From a checkpoint of a small mixture-of-experts model trained on Wikipedia.
Experts: 2 picks a token, a shared expert of 576 neurons.
Training: a variant of Muon for the experts, 255M tokens, 7770 steps.
Below are experts of layer 3 (counted from 0) of a mixture-of-experts language model. Rows are named router (the router's row for the expert), up (a neuron's input weights, with its number) and show model dimensions 160-199. Each number is 500 + 25 x the weight over its row's rms, rounded and kept within 0 to 999. Numbers have three digits each.
Before each expert's rows: "comes after" lists some tokens at least twice as common just before its tokens as in all text. This comes from a sample of Wikipedia text that the model never trained on. Tokens count by the router's weight.

# expert 9
comes after: " |\n", " It", " he", " was", " it", " is"
router:521497469473526501522522526497532471526521509505530483498485481502482489467439491484478501532524523476511489458498488466
up0:552504503498476479534489502509506473488516471496500550480516527491489507476509506494517554514517514478477502551454486510
up1:508486485509585469522542533514525516528519442496449463516504515525479501484506482496507499503508509502467500484517498480
up2:549528525516531472504424522492489461480471520475468507500512504526475511548468489454530497534467517491478489508527537518
up3:500484494450488494529494473563484482489497461543469520469494472489463487515491519508459515536525509488443535474513501473
up4:481538529463482464534487515478497508468464473520494532491515483509538500512488521452532495521486464519524476484530505514
up5:495495533455517505510524511466504494523501479518491450458444503502520547481464507500487520529506484442519522473511500510
up6:489496502480486486489493551434489479530484453489527513526531497424496560537481499474509492504515497479539507471522504526
up7:523516519523498488488472461546517494508495487551552459491516533470493505481470499530499493510522475484558482444508531483
up8:501499488516494488474505484491502570501497484492481498530520495527491509459498537566525553457479564525537508528471509498
up9:443550464510496529512532504486495499521483501484508527508524509509464482535507502515477504480501502488535513528502511463
up10:487471495478522527499502495482536535522498498492562437523533557549536496466503553532510495505480488503477502483495518498
up11:473546483518544495510526500496514516496569512488524532495512506474517465458514505540475498493513515488476545503521464479
up12:517507518545511448532534504490475481501497499513484478509484528527464495499475536482507477485525498528515514478453505535
up13:506506509531480495485481493498495509451529497484491480483485517437470488530442485476470483504491492509489522467479462493
up14:506484510475515461554512502510534475451509451519518478503502531507487483494469554501471525468488437494493497490536507478
up15:548503545481521470479470485486511511507493499492555506467508519540510532458501522511526486500483485495481504509512448502
up16:497512516515441441504526518486510518519510521449472510563485469521552487492496458507500489479506512489510471510511525499
up17:488504489495519496468519553471492508470520451535464483501524514548523542445523492501481452527430510515486469489496497530
up18:494487487455512523521525506559516517490449505469486507526472502504481474477480526467486501470490501495500513493497482433
up19:503496493527514513503500467486492536457503501511475517509515520514523512485493492491516535501492479494482494476549484495
up20:511493505486503523443479479516504500493506503546498506463451532471498526462520533490518490445460512521497488505500492513
up21:513522489473479501518542503489489503507556474469482513491514474512485472475495506514504528476489490484520502526481489474
up22:501517476519470493478538491528475483495501486548530549491507511504485489505460469496472503537480517526530508482490500505
up23:497524499512554490446475496500524484509494503507497534526522474492469475522523501516504490543503498506506463507513493516
up24:531500504484490498474510497481503475529487484464467417470492488505473529507506478457488515492506534477494518499495461515
up25:456497471494508504563540475503518486476484471516497471471501549471492514476482513498491490500496438502499493524507510487
up26:478540486552516523499494516484485460511521506468498494509494466505525460458473484528508533501469505514509465499489474500
up27:524498483537492512478506455496487517465497517517519505496510493473486429458503497505496481466470485488515505514479442482
up28:459515542498535475483508468533484513513493513479544525478461525528534445484458559508475540493519506486476530533551496457
up29:501490535487516521478525491540488484512468507513486541470495476532492490493487469482505533501496447486497495485530470485
up30:538515529457502489481517511459539529525527491503482471504527463497484502479499518524525492490491474517490498511526504512
up31:499479495512547486497501465464518514518487510482515504446513510508547544470517550514535502543493521538510488493510500446
up32:504499518520492498477555478502497507513584542493483500486492496531489547502488523513515489483512492475478489452532468478
up33:526488550503491476487519498519499498491514465490506542532485479473516512479513547492483500525493488495464498453516538542
up34:472433498540560520516495499463484514483480489534506514463460531530480496518474469420520491497519478482520467479509510504
up35:494500473537484512452489549487561487496469521472469493506503527537498524524516484526535467516493495504489444507529471496
up36:477493542511489482539497493507511505490514472464552506511503470476496477525449510477496505463516499483479495470521476524
up37:494475501522517512485511502491520496496478452528500470519490482520496481474479513525520496509472520484539502483493512487
up38:491519504493529473504507528521498499460439498516524484493467511476500500506494504554513479536504514533501504488515513509
up39:515504521513500532513477491495466536507510474510499520526490459468509491483471493506468525499495504520466474515524514513
up40:485536485507514498494503526500491525450531538535481530513451479473507507508487523464495467472506493496486480534479514511
up41:542506491521491469457508534475494510515480500514516518538554511487533508545481526496525530476443533506503496521485515509
up42:459522484459528464461532517505467485467532499509511512553466482495499503483500498478500489478451490463494533481486453487
up43:484483484523530496481525501513514473505541504486513470527527521513500490497558480468444512468514518499505528462490480528
up44:504466501508522488467493498522531506539513521499519506526532534492489504462539532496536522519465480525499544503503517506
up45:506566523448512537479485489481499506458527464502451504467500500515495467461505539554527492480513482518480446490464482509
up46:503494556516528517537503516490539486494503491484450460513522488496482512515506487482519491464476518485490529484485494486
up47:466511483472513529547514507533467499449463499502490419495527515506533471555518494486536517477475513489486454524477512503
up48:446497510511556525541465480535465505503498500539519503508450522557513475494468504532439466508488504486492476489540513489
up49:525520453553513491498498532498468508507531509530462472565493519501475489475444473486511497447507478480511490507473471539
up50:478500479511515493532496539513493520509492484455491508453485494527505522515484502491500472505490509498480521510530466493
up51:478493493508526535499491521470525468502493483484516519537472505529529480540476479498556502431495502483529495481516521501
up52:544518501511499495555488477522479491493489469478456470496529496509441518496507512495554525549509463521501483463453519491
up53:515556491498474481484511479516486508492509547465502513489482496502520518477491496497505503458487514488490481523467484537
up54:510451534521509460483477501497463486488432524479511507468521520493485478473477511501481494570481481517517483483510478493
up55:567518516440476526471501474503489531468464490498493521505463492520471550489475511530526483474535484486517585504490534546
up56:526536522508511513464494487476485481508527466524524471465499537515496513469491489478531535516497524438495463499484496500
up57:478489512483505517538493498502485490500506467475497520518522494534496484525430517518528546514509515475434527518505499560
up58:476506482478530441483536464542540531466519513491478503538512508517493485511484530494456525487474462477578552466518509485
up59:506467501458515499547481540495524507504487468496509466490473531499490506502483516520472508523512498481511451463496482473

# expert 0
comes after: " ", "201", "–", "200", ".", "202"
router:520511526557498479516482507500522463480488465500542474490478503479539505504472524498514512498497478515536462523470557504
up0:487528525504477506509567524524485489513535493489487498492471485513473503482517503550500556467487457511539447457488463485
up1:495524474501485570528494517517521451501466495507529507509451525529459504496489456515508502504547515497503520466550505482
up2:545483516530459477472484469470525514529481489541443550509501436474468499501535516509517480505495520457481481505468507534
up3:513468516442460512511491504497490519482473492501517462490458529470486512508496517488478511509479472561492500480532515503
up4:527487499513520531480511514467509479501535441511483532473505495469481518462512550480515526539508518500492524490488469517
up5:542519519520500524460475552478497464493483489525493456505471500452508487495490466494545497503492488493491540511514529514
up6:548458498517496483523482480510490478546476454453492519536492515513539491478489525521484504506476477543524525530500519486
up7:518522521486506511506484499536489481470471543500506476474440487520516492481509442441535511479512535486490480487512480520
up8:476511532486503470531483494525514481531533518512491508444494531498482514463519529502471552532482454489497474515517510526
up9:527502504516549508499522566523529464512492506488514540489520497475474489481487531542489487501496495494482465528461534476
up10:518506523547512511564490469482473499523533497541520499496514521464531473562517506475494500501472471512501497468485485488
up11:478498531481524532507476463495506492472451471502518484495485482512505527508509498520486473547508485518492483516512474493
up12:502516500539539496534512463500476519517490462489523511569480533504497478518471422477528530514500549515506504494504511518
up13:505498535512493476469508518502510480494509498510519497495468536528508475520473513530530459463490536509523525492501511524
up14:502500495518502482493496537509504452449442506492559484544536563500485548525476505499545495552475502504509501508532543480
up15:481470498496466444467483482485515502492461491533479521509510481489458486486507491567453543507503473526471554508479501506
up16:491511519452527504500513492451518458487492493543492557479495553477500452514524509542466498454489471494455476518457487539
up17:510509480463512526460511516482503483515493522503550502520475502461486478517487468519512477478486500490486499512518556508
up18:525478487468495504529498518514490520492537521477517507525481520483527493489508540497479500465532535525499562507497523519
up19:489477501513497478514512494486449546499495500445460487499478504496516547512468531471490496472502459514495518477525485480
up20:496535482533559489539487509510478521505451506505490491486505488510520480535454497507545535450470468505477503497524528475
up21:477477429554481501524513510534511533509523533532521440521516539492495485530557497475467485479482531485490519515525539481
up22:505514537521541514513508512493511495520521482491518476518521495536501472498521509567481538480537529516531438476479467472
up23:495500512507508499508472498520472513518475484505483536516469494523490526544542470466513498503465432494498493523512525547
up24:495497513475493486555519460485537456510520511514476491531487448494541481516472505497533437471528485497489481501521514528
up25:515478509498510481489481502474510463544488479470534521469533505544555484522457540524502476509467510510471502482511480504
up26:481465514562498519502575521514499486506530488486542475446533512485532510476452477501492478493518494548533492553530554477
up27:491496498506503486513506507505462552505508493503489492515570535529513479505478517503495486469534506500481477505544512451
up28:513469502508483486487488484508488556481576517483502540481537489512521457521546476494527477492494465456509506507489465459
up29:544496510513488465548513489458534493489512516483487474512486517494521509472490537521486496529462535480498529471499492526
up30:489519509508475485511515487469521467501510519502513503463500501482494498433535500496521510537518513533519492460520523491
up31:510495505475483509531500492481513489513493453471505456488523512502475487505553501480537508528489492502502487513529531508
up32:516526548500528534514474579482466546524509503538510476496463463471522493472507528492510511516500479454501518518511492494
up33:495470517501514481504484546515500454556486436507507483473505495493511523517473545525523511508514442517498489512505544498
up34:465562512506497493470527532493465501517518524465503477501526505549531478429539507479513504479532504506531503501536513496
up35:428492540485488476488517504535509469444538486531528489541466515482543467483483541511485504526473505475500465479462503478
up36:448491525466496493486519526541499489496535484528472535518473530498500506476499526546519511523504504502509522479471512469
up37:523521510502474536492538479504512534474543531519537510496505492483520518511524496489501480476487471486524502447494493518
up38:511490494514516511494534489531495537483475486526498498521493481496504508473529515520466523493469500493447516513525498492
up39:491533504462501537536500456496471457507563476515496518487493495519514503475528493485563524501511511486500489502503516510
up40:514545485511474498479500515489509502508449475450465489522497512488491504512503506497538473565526490523503475511474505555
up41:530457507583503515511488500522518579533533526548513533488490487505485453515527531517476484493537473491512483499457512467
up42:524499448510497488525504524447463455502507494490512475460541498497541476512510518496515493497542514533528544533519547490
up43:527491489507527495504500535519477485501464528506518448473490490548543471479496501536520558522493509505476491483508480518
up44:463508474500550478514471505530519480477491499524533466483528489457506486535529498478484463533527472546492493510510501488
up45:514541518515492470536511491493448536512517500487489489460456497488489495483414527516440497489498433484471550532483509501
up46:503460462527480491496508503454492481503518479480467445496483480478531502509525484498538499476508486534483526504492564516
up47:523494512497472511513498523522471533527476473546509488468512463470473508459452502506480484547509496513502534478478518510
up48:498496535489465499523483452483516488497526501493553486519481495488479448503499514536461449495467527493540565491483495490
up49:545491468506520498491450499472518490514463451421472470512495489502475522501505497491549515526487495521517504525517486477
up50:490541494518468476510521478503456529506513517527508490499521494463477529473478496528478516526454509525487488442511502508
up51:514521471523517488514462501510490497494485495485517522497495512517494501522492502475504499498502478518499524542484449448
up52:459504521519507491469482523531518505491490523514507467514471548483526464519515503510500511508523506468488534511502524527
up53:478454516499496455527499540507484465471481460487465446525442489456491489488481534452513497480533485497526530514490514511
up54:478517507513522483510461450483499518474481533501529494497523501463553500533496532503507525472492461534498515510473544553
up55:529511508561498503567462474489503537481468499488483543474525481476511491592477497492495538479488454492510478473495498495
up56:530524500503498525509529492517453512466527474454479502492498537528532464496479507510458508492503506441501482470500487503
up57:501474495520471501488522466497511529536475520496474546462503489538457446525502493522523444486515519499533506470448476497
up58:508485497521462487538535485473561458490502471492531463482522472520533513550502535484485532509457473490506495494456528437
up59:509484466463536478490501501523527523468512475465534453533498514499493481467492523527509478501504509497509467491528524516

# expert 8
comes after: " a", " the", " was", " and", " his", "'s"
router:498499499569500506487538478471509491510480474511495433509515536513508484490491519500469470504450491507488493505492492489
up0:451487512470543572479506497497438518498473524501487497476476511518531479432494480487514474504459517547509498470453494500
up1:505524459469490491469523548510517516496476505503490484503507520485470515505543526487497553498473510535496485485519543506
up2:504507485512524492491494462513533489443466506486498454492535506508511514457500502523505457477474536520531450525512478508
up3:498514513523502498500518538478494507459536541492509496493470437512494523495504450489494483494500506521473508511475534461
up4:490480542526482511476515503538511529494493511520527501502514519522538495490541459523504508456476492508507501514526489454
up5:486469489516515491559530539517481456543541491518508475522529491498468485501479459456476472505499525516515455543466490515
up6:475479485524503497477543493429503502486489475501500467442507492491461514505521491489531457507477503545544476493497526512
up7:458509515545483494482504499524479495499499509505496524502485496501472433493506498507493497531489497456517518470545489515
up8:494488503524507430503527484476477522457486502493447513577499536519507472485474514500456508527532516497504472503501508492
up9:516498524469500491488528522502469480495517469545460520543483532536467492471460515531510535513525491481553480524498521517
up10:515475468505477479496518474532463497536496533522508536511507489520469498534488518524441497452480496498518495506490451502
up11:521488537523469516494528478499476470472493502510472482506516494493477513552472480496485508494473512520495503496472497490
up12:514550476492492496525493496571496477459496479509544499494548496490555515528504485486526516509509490522499420558475551466
up13:525514522541517524507507531507492490461531536499518475544502531504498506495524544543519509498485527498504499507509535501
up14:490475491575474553547525520480494465524478526527515500500476506467502506543498438492461474447497511512483505523457528539
up15:496528533457530453477464525535511538539462495530524506498479493490477491521514492517524522492533497519492519501490523522
up16:500494514484494476504503483514489484459517490508515470519474485495489504516487500477476493525499502494439488515515477520
up17:513498508545444492473467530500489503537488506505491494483488498512495496499484479498480496494501478504439477516520483505
up18:532518509510500526522516449479512468492484505473446532465512481463487487487527496505494443480509512511508497484459505525
up19:532522477532522510473520489513500512467500543427477475468470566471510508499501519557460492468476491463488543483524522452
up20:477489499498481466467495486503497498548533479489540472565491533480497514505462494526480502530443509480463499484478472509
up21:474498522503452520496518522485537503565499499489495514529504507493511497462522490493509513510486496517474532500488507485
up22:467509531488455484529486538505520504542498527460482519480514518501528502512502522472516501460505506521471475529456527491
up23:464503502557494481521481568483513475467428495491435489510546546478538463483509505484540489496505481462513486568533545501
up24:509499528522512482436473569467512505522499484476504501516521458467499514516461480534459467475504497479505482497503528489
up25:499563500496490516506510506518489511479536483522496472519501480500499477543471519514520504550503467487518541500475507478
up26:469505531493542535499520515495496471521498461514505486462492498509531449459551487456505468499500504477511521506536539494
up27:515510487542530491541486490506496512502459512486504496550475492516522533545511487481470510494515510501534501496487560531
up28:507470522485526475521518427468492535499498532439455503503516509540494486528490506499525481516525506509472467525509481484
up29:505457495503542532501516486467486507450505474512467483506502508517491497500453538542493518527553506488495486517485535470
up30:506491465510485489473477545504522489447500517488531475506491514539523514519526543519512490466461515477524504457493500446
up31:484502510515513497491544522531485442478496454518528502549529529506528488468515478490457502519490532501474510500498519491
up32:484515508509477509524462438492494487495485509473494538517512520449529453489528477525510523513502479483516502523446493545
up33:531510508537480488481531524526453504499532514495506498496505552547487569481493480501515493481464511524516506491473542474
up34:511523517464459501490568502461526495437532482491512503528464510498494554512469538454457502510525503515499493468507517478
up35:501488524478498488487483483490465493493515506479425508510475525526526455473496502488470498506506523528515531503504519443
up36:516504554484491489509459478469469479503472500502492495493554456507508534483552528493487496488510481490516503448494484551
up37:510517526506488514492467509532486499511516548520473494516507504509512495480524490479495526521477564521510503523464496489
up38:490496568517531529484471451522483525482492479516511471548481468498516501525503516525500487447543479450507518519513526506
up39:540487493486529478495471527501502454529472466526534477521482498482522496487571474481513512459495503502494510506489513505
up40:495492539546471524531521474458460498457481501460462515536525502479518501498469524562519513492480456471457513489482491461
up41:561477505464491494512479485485481522524527503517498507522474468515492447535494499545532526492536489473481490478500488521
up42:483493493526485512499536501533503493537483501549494526477509505480480490441506481489507474496488486488563515506495515503
up43:500489484491504465450518495507475471515495522508511501530497568491527477531454519530522506500503509481491506490501468491
up44:535477532510460515476497483522493517488497481534528505512514461522498519523512518526520486516522474533515471536461418496
up45:500480505551489523448504512472503527536519499470542460506491538488509537540504518496520460521526495528495501508503497523
up46:489550514531502484434497519504524554534470531499519480484522527528471481509517503484484519499485502474484479493504527491
up47:511480471528510494538480511489514536464495470545505490478493532505477487525485474479484474529479453487504507499483502504
up48:514532500493473484484532554526526511504499451480506504523511517515520485449506512501492526564481490522490497533540496481
up49:528500507501525519491487477544469491445529500464514503581541444515554501490488493514528518540521511509533457487543497452
up50:524507513506515509495510542504474464451481485477489463498503483485508490485495466517514498539481504463523541513530530495
up51:517484495492492490463503510500460493545465472514480523537506523446527539527478529486483482544478474476513540520495456526
up52:510529517551470520510519492503508500527520465497513462497523491532484474527483521503542479479504507491489502526454480540
up53:440476495517439508479449504511507525523472466540471466513481513481513511486531539477493513457482503490480502478555514510
up54:509535501522495539478500498485508464524494471528494455448474531485523475501493510546494532576466510527538479495513546467
up55:540469430483507513510444523476529493449508480502513480466504534491483516481474547530557545491493500500498500488489477498
up56:469460500546493499477485485506500516482532528526526522482491493532490513500470531529506484510520535460479463494469459530
up57:534492529527514494505501512502491544520469537521472483513507502488519472509513487512472475490502488537538529508478465480
up58:453517471543513510556478505529486496501527512566511474497466508522493520486509494491494490505491474475496488442488530523
up59:497511538535517488487507473509502493488510518481498457524521540505438493539480495522480505565516511503475486514538514478

# expert 1
comes after: " |", " ", "-", "|", "\n", ";"
router:507493474511550497548493561469492485527520543497501513503541500502440489507486497514503516473474462551477461505501528493
up0:499526489506515497517509491488529490518504544549485505493475489463519466477510519494449517508512509484506473460509527476
up1:479482501540497507471484475461547540514476541462499471515495508507507512487518497517566502504528546467542516514508485493
up2:528483484503525497471482487487509496488491499487482510520521502541456486517483533492526492512512505472467525492494501483
up3:541491509520520461510483520506486506520518496504522466487506508473496509478528442464467509528508504532535523462467509448
up4:516473469502519528480508501493525500488497470509526478480509512478485499497499515471490559477529508498483500521476533534
up5:461495499515487482493442536494529494540515529515504484473553517490437498524468521461549534490501473525530524520480483478
up6:504487496493505452476505462512482502496503489520479513483515527523479485534504522473448465487467498521505532522539500520
up7:517488453527505475467476543528514493534514469501528463456467499491517488487516475551481446518450503530498481530514564535
up8:515516516527520484508506531523461496521499490487521491525551539557520487476475466501463487474508529486514493532492502497
up9:439483486531546514524461511460502499510563505511475498492476493492498481528536511530496432479499488467517517516498503479
up10:498505481453474476539500483518502502514499501446509501530496469516491497528479467515500504544478506540510518471510473477
up11:522481498494500480485510511512473530509508548512534452494522520501497488509467515480535495493515500520507511537504532557
up12:515498504535495500503501482473496479502458511522483533482481503495465497482497495481510492487493555488539451482500497491
up13:495494499498521507582520512439523541461437527509516575509528490449492513527492482465501536528492488512467475498513525514
up14:503540458492526483512470480565481499514482502508524504512448517533474516526502517494571512475499479533460488513509462482
up15:518491486530484531528490450530478500461501482499506499485544517490485503484527525477503488522468510514478519499457502468
up16:504541499508496502509458476480488484491523494485489499541541476510470564484495497531502541499498472523469444528499485506
up17:509523499526495506533487480533527559514499514499497446502524496490457491518456490526529477498474462493517476466507491507
up18:471522510496533516516504502520491509505491545565475521506513481526560497541463480488492473501496532515520492518479501483
up19:531519507518517498504527545499480511500470527511527520497448456466486455495460496490448481507507498471502508488491495513
up20:518509505455512513502499494498513499473521471477457457483552508453491495494493529490491513519493463477477471493504466517
up21:517483508520507515532491503565532534540526494524482536504517541496553526482443489507484526549487482523527538484503480506
up22:512481485502520518468503526453512502477482475532505516466490532490514491475477513510511513430485527498509425490513487538
up23:489479475526501558502521512475485490500466429480487510499484487543484561473519548516519509472522486443518532485537528457
up24:494525517527534535520517470471425462537503471554496483474546510533498521499510506488489495495498489504494490529515523485
up25:524447462548493514482546501505524504542542520515521462506530503497494527433492526428509503467454495521524460518508447473
up26:532526520520530511492501506513478491509520527495436502513489500492500510425496538456468511499476504492459487515526467510
up27:498497507459553479500544520501464483488526478477484492521536499478498437489496520476544537495484447511499472502472548472
up28:467530478553509474460484486503526492505510448481452491498477481471475512457497450488499519505536496487527540475516531501
up29:464476523526517465514511520497526466482465473551484491499517469495517477526498528517477518456513489510487503489525517501
up30:561520519521575494493483515494529515456519498489487451524539482459468515507489535515541477459483509511520455484520551466
up31:513539536534492483484503520481511509508495475480511525476487523486510530483494472512513496477476501509442499503475490526
up32:489514443543468498516493492535488463502474493530510509504479524515548484552497503462507534449487506497513466506505461501
up33:498498494493508424501504495458473497495508526514458530542507525521429495491510465492515551513500481478490489528480489526
up34:509526516511487502475493516523478502452480471465489488482473464503504489523476508512484457515530493495481474490489503533
up35:509478482521561529513470447516476478500490521448507474516523529503528507563488507521493504474492496533486528511531465498
up36:494496495472494464483490491501473458498478475520509519499547510464530527462509494494464492507521466529477477444515473471
up37:505462504521520491511535463506523492447482485528496496458481536522462499509473515505525528456518492479521492518517495495
up38:488452492480557421528514454503516489543530456511494513481464519492535458499500509515495515475489492494508463529521537486
up39:490533507480500492485497535507464481504485473519517513505515480543489479486524501459509511477443485498520505534474558489
up40:543487474502487493495476482460461489531528501510548514466485557533508514484512486493507488486496467496470504522510503512
up41:492502477535500470477492497486476477506534535511473516500506497512521466480512465466451496471492490501454494523512516479
up42:471521478509513520474546483530488512532505527543520493519518508510525494471492522525530473455471477494571540501509540490
up43:543550539521502521497514518482519457495443482461495461468516509487495492487463486501508523547528522500520523522501445507
up44:521483527497529520505503502497482508506530523470483478476463467468463528563475512574461503523495482546517506497519506495
up45:517495498504476473486515546521538517534495533500530482487494499516518520488492490498503502506557448532420463471528517527
up46:497525528547508480508514517495474454511508508505471552497534453503491538431508490448486510493505448512522449511492520541
up47:452480453476497512505502514445498483541475528533473488497512521482513494515512516473550493479459446468496467508522484492
up48:519436459429507480528518465481466480513499499479485490503480535512525522511503518495505508520509479541527490495501552479
up49:517514506512541497481501532486536519490521450480523529526508518546534491546519534514547497544515478504460516479470451541
up50:486520499507525534533498495524519483511513500516544509505482497476459506485479519498466479455474449513505477482552501511
up51:506510471451484495532506486480498483535486514443489520493546527548492526524496531527506543540514525547532463500491527501
up52:507545512500527502483522465526485470487513492512493481498535513484513464480509483487525504448483510536517440460532507519
up53:521512472526499511513526509480500517507547503495488434536471481536497506526505502461480516485491470491458509491506551533
up54:537445513499473523471449471501534516472556515508475483545498483495512492513506512475473462484516532498506567481550492496
up55:475540508495496504525498532490510495503530453494505499513504524508501538500556455480508445503474497514508471494521535497
up56:541487423486528479495493470458546465483480508486499500490504503498465512509502511495506523493506482478500517538510553560
up57:490485507547490463544541522447468474511515461483518549459514541501480522517450501513485503451501473537489494493539471520
up58:514481495523488493500503465512481506560508528505524553510504507503475527500466536561515547504500474538463510490489482505
up59:519534471458512485487511513534496536478511494470489524432516479495504555433497495483484459518498510530502452495526531558

# expert 11
comes after: ".", ".\n\n", " of", " in", "\n", " for"
router:527512504483497475511537461513467509555495520519531474479474530497507481473494481480555489475478440529472500496496514473
up0:490521514470514482470481487507525517499475469495527489492476485516485488463525481518525479473487468498490522486509496518
up1:482460508499467505496444501526514509498490476485540480508470542514506481508509509474488457533526475485467520488508503513
up2:510523518495456515496516536524525497478471515462564526470495508515490491468498434472525446470508497460486504517512475482
up3:481442531516467492501520530500509514499505452517516557503527461498505554552482460459511525483527481492539536530500545497
up4:483527479480507528501523486490570533514524510508483523497516473533475484529496492525514527496524471511532529532511520504
up5:534459478475470495483506462481473501532505471500548520489457475555466458489510503508545514451506490491494520470502497519
up6:552492505546527502524507517479515503528544507547507460511486478469512517493460473546477498453474460538499523542512487523
up7:483489517468505484502506502487539484517508473499460542474510485466480487462544499436455496502503493456492484499512497506
up8:522468504500449537508517476534515500495548517466483487501475501472570507505507496526508505508505520517469474479473505504
up9:521507455512493512486494521497515539526510518504445469515482480471504526543521530461522446502502489449478559502519487499
up10:503506506546489441465516489480469515523481492520461536551493497469504519493509512486453460518532514470466504498461471496
up11:500553523513524484527468487501498519504518493514427481580502497520506494484494456511525487497506426484509532481492489519
up12:500532475519499482458541518480543528488477473484523504494504564497497502498539457495511485447466481455500460522500492515
up13:468508487462474509495477486459523499503482493508446523511470481535534484506531501498499515519506515482507481457467471516
up14:477474483525479496455481514489502519538507496494503520457521475521497482507494515539489487509480513549504493511494522483
up15:496477512528520489458532522487464518494491511493503511526500507508475500490436472503458498460489499513503513455475465534
up16:501501502502488532468511545520480454516499566547535478461494458492490505496496500516469488490509523522492504495484473478
up17:509494523457497463513541461524512510474490475544513486511494510490521485506486487476511482542518479501532532493515489516
up18:458540495501473539523515493558513495471556519537519463539487532465504477455488538528472497534493475464499497521482491477
up19:479473524478504503514572463553508471518476510489508558519499478457519484517501507495529485540524448531506518476487504528
up20:473497487489546492458484490496502536533547500535500429466469489462514511548485458458482468523474508508472457503489520511
up21:491511489502526505539466482505499499503477523546521537501433526545483503507522547499504489512498522548482505514506505485
up22:494544515445493530484529470465512491486459505541480493482500476523486507507458544500512507536495489501475469500512500491
up23:508474487486475485482518515515498526539495494492514491492546476504449531514525490514515533520500518535524498514474496506
up24:467492497524490466502502473487463556555509481485481465466495540534512469510457494520488511539523495526513534506561532539
up25:470524518462547520522490510528522481517514485509531506491479508509496524483505477460533456492512463490499456497479502500
up26:559508510474490499517526505453549483530484505424527507472514521499483502481507534472529487504496511492494534553524493478
up27:509510510497511505540513531493469498536508543528520463491501523517538509548513501472457487467537487491504489524513489504
up28:537489550531529486534520543537503507495465494506500478538515468546519510508509528497529511493491513529500479487498507529
up29:555507506514511537502540481461502542484520484507496476487494460541486507493440461528492536434458470506462488468501526522
up30:545505489483540488510497470501495533556512518555515483524498495476518513504505537497493554479545493535514477526494499480
up31:490513481519512519517537495440521486489481516496512474550530489513490466492521489435532517504518534520474551498477472503
up32:492494513497464503478466539506519481474505466526476515532486485488514516478456501529469495493545515507504466548542488512
up33:527429487487513502501489520487505507524536487513476491501494566487513501502514518506546520456503493507488496499522490506
up34:503561506491493456517515503475510492510479547495475453511508508494501527482521520501526518536499461481476483532510498458
up35:488532528498480478499488506504451507521490502505476498495530500545485444474513502480516530495511516467443502488490551486
up36:530512491527496454506500520509492514526549520536493465486516473468516498518531519526516505485507480481534583507467531466
up37:488527515513514504534543521520486516506510466543469484487476527507487519425456471492523496455459504528483530476510461533
up38:488498495531458540483531469495504510499491525509506473485482543505507513502458494526487469515512520487495530542487516513
up39:516502507510540476475505468521499497477516499495462497456510520529481445507472436494500470471548457485520522499507498466
up40:519502497497526493513537492536528514533520482490546509521505495478490474471523456516520494491474462524493466515496475463
up41:515492550495468496509506542503554566467477492483523476487480501456509515562474468487484484456449506503483514500518462510
up42:517498481464458537512502468519491492504523501533528516478531503507480470469486509537488507478513465505538498518499489480
up43:506525499474499540509489506539531462509508525508517555524478516477518537473491501464489485513483487520486507474466502492
up44:509490498506517468500447514482499479538461520498489489550496481460475473520491487506459513499504494486465509497486520499
up45:496491473513479532526511484525532511487480426530513492453496461525469475493536492520485503494520548470529472494509496524
up46:491520471517469527486493501534480491518485512509507509542532484527465496493499529549474547484488491496495463479459501461
up47:509457529544540527441509475509507517537508498521521493483512479538512491526496469531458482485477531522513550518526520446
up48:471527478497479469478542527523525479514480505550478450499525508512537481548527532473506524547499475510535552521516558479
up49:545550530511522498489504490520481514502534499439504512509492522528520457514512528468522550503503514511486521495487542512
up50:486496536514481503484511519484449500519519543492519503534509511547516535481484534515513466484537479528523504558532514467
up51:459499576452511514519556537485506483556462526490492461501513540492511521496508499512537494511516511536542506519505512407
up52:447536535485474458485497518547472504504488499536477511544505552531536493518505510514519488506503508487507503496533490457
up53:491484429499478529517491505462536461524530509533530503467489490541520494510488497510531495539533485516517487506479539486
up54:478497466486516457524523499446509496523475479507482500514503519505541469521528514498548513450483489516545476512486496503
up55:503519476489482474510536497546494491523515556514514499520515519514535537479507505499482539507526446489525484517474486468
up56:544514480471501514495514481490493464530476496505524503515507454507445542491533495492497488547462491535506474514485506493
up57:522487514484472500536499525466471495518519497523481503502514517477524476492545516516532493471515464525456507537486492516
up58:482516464489478516446507477486545513504470499543471475515486476486516528579484494486497470499480517476456462541510520487
up59:484466475486497506489468484537497474515508472484493507506517511481520532503446543512503479571506480477474534482487473490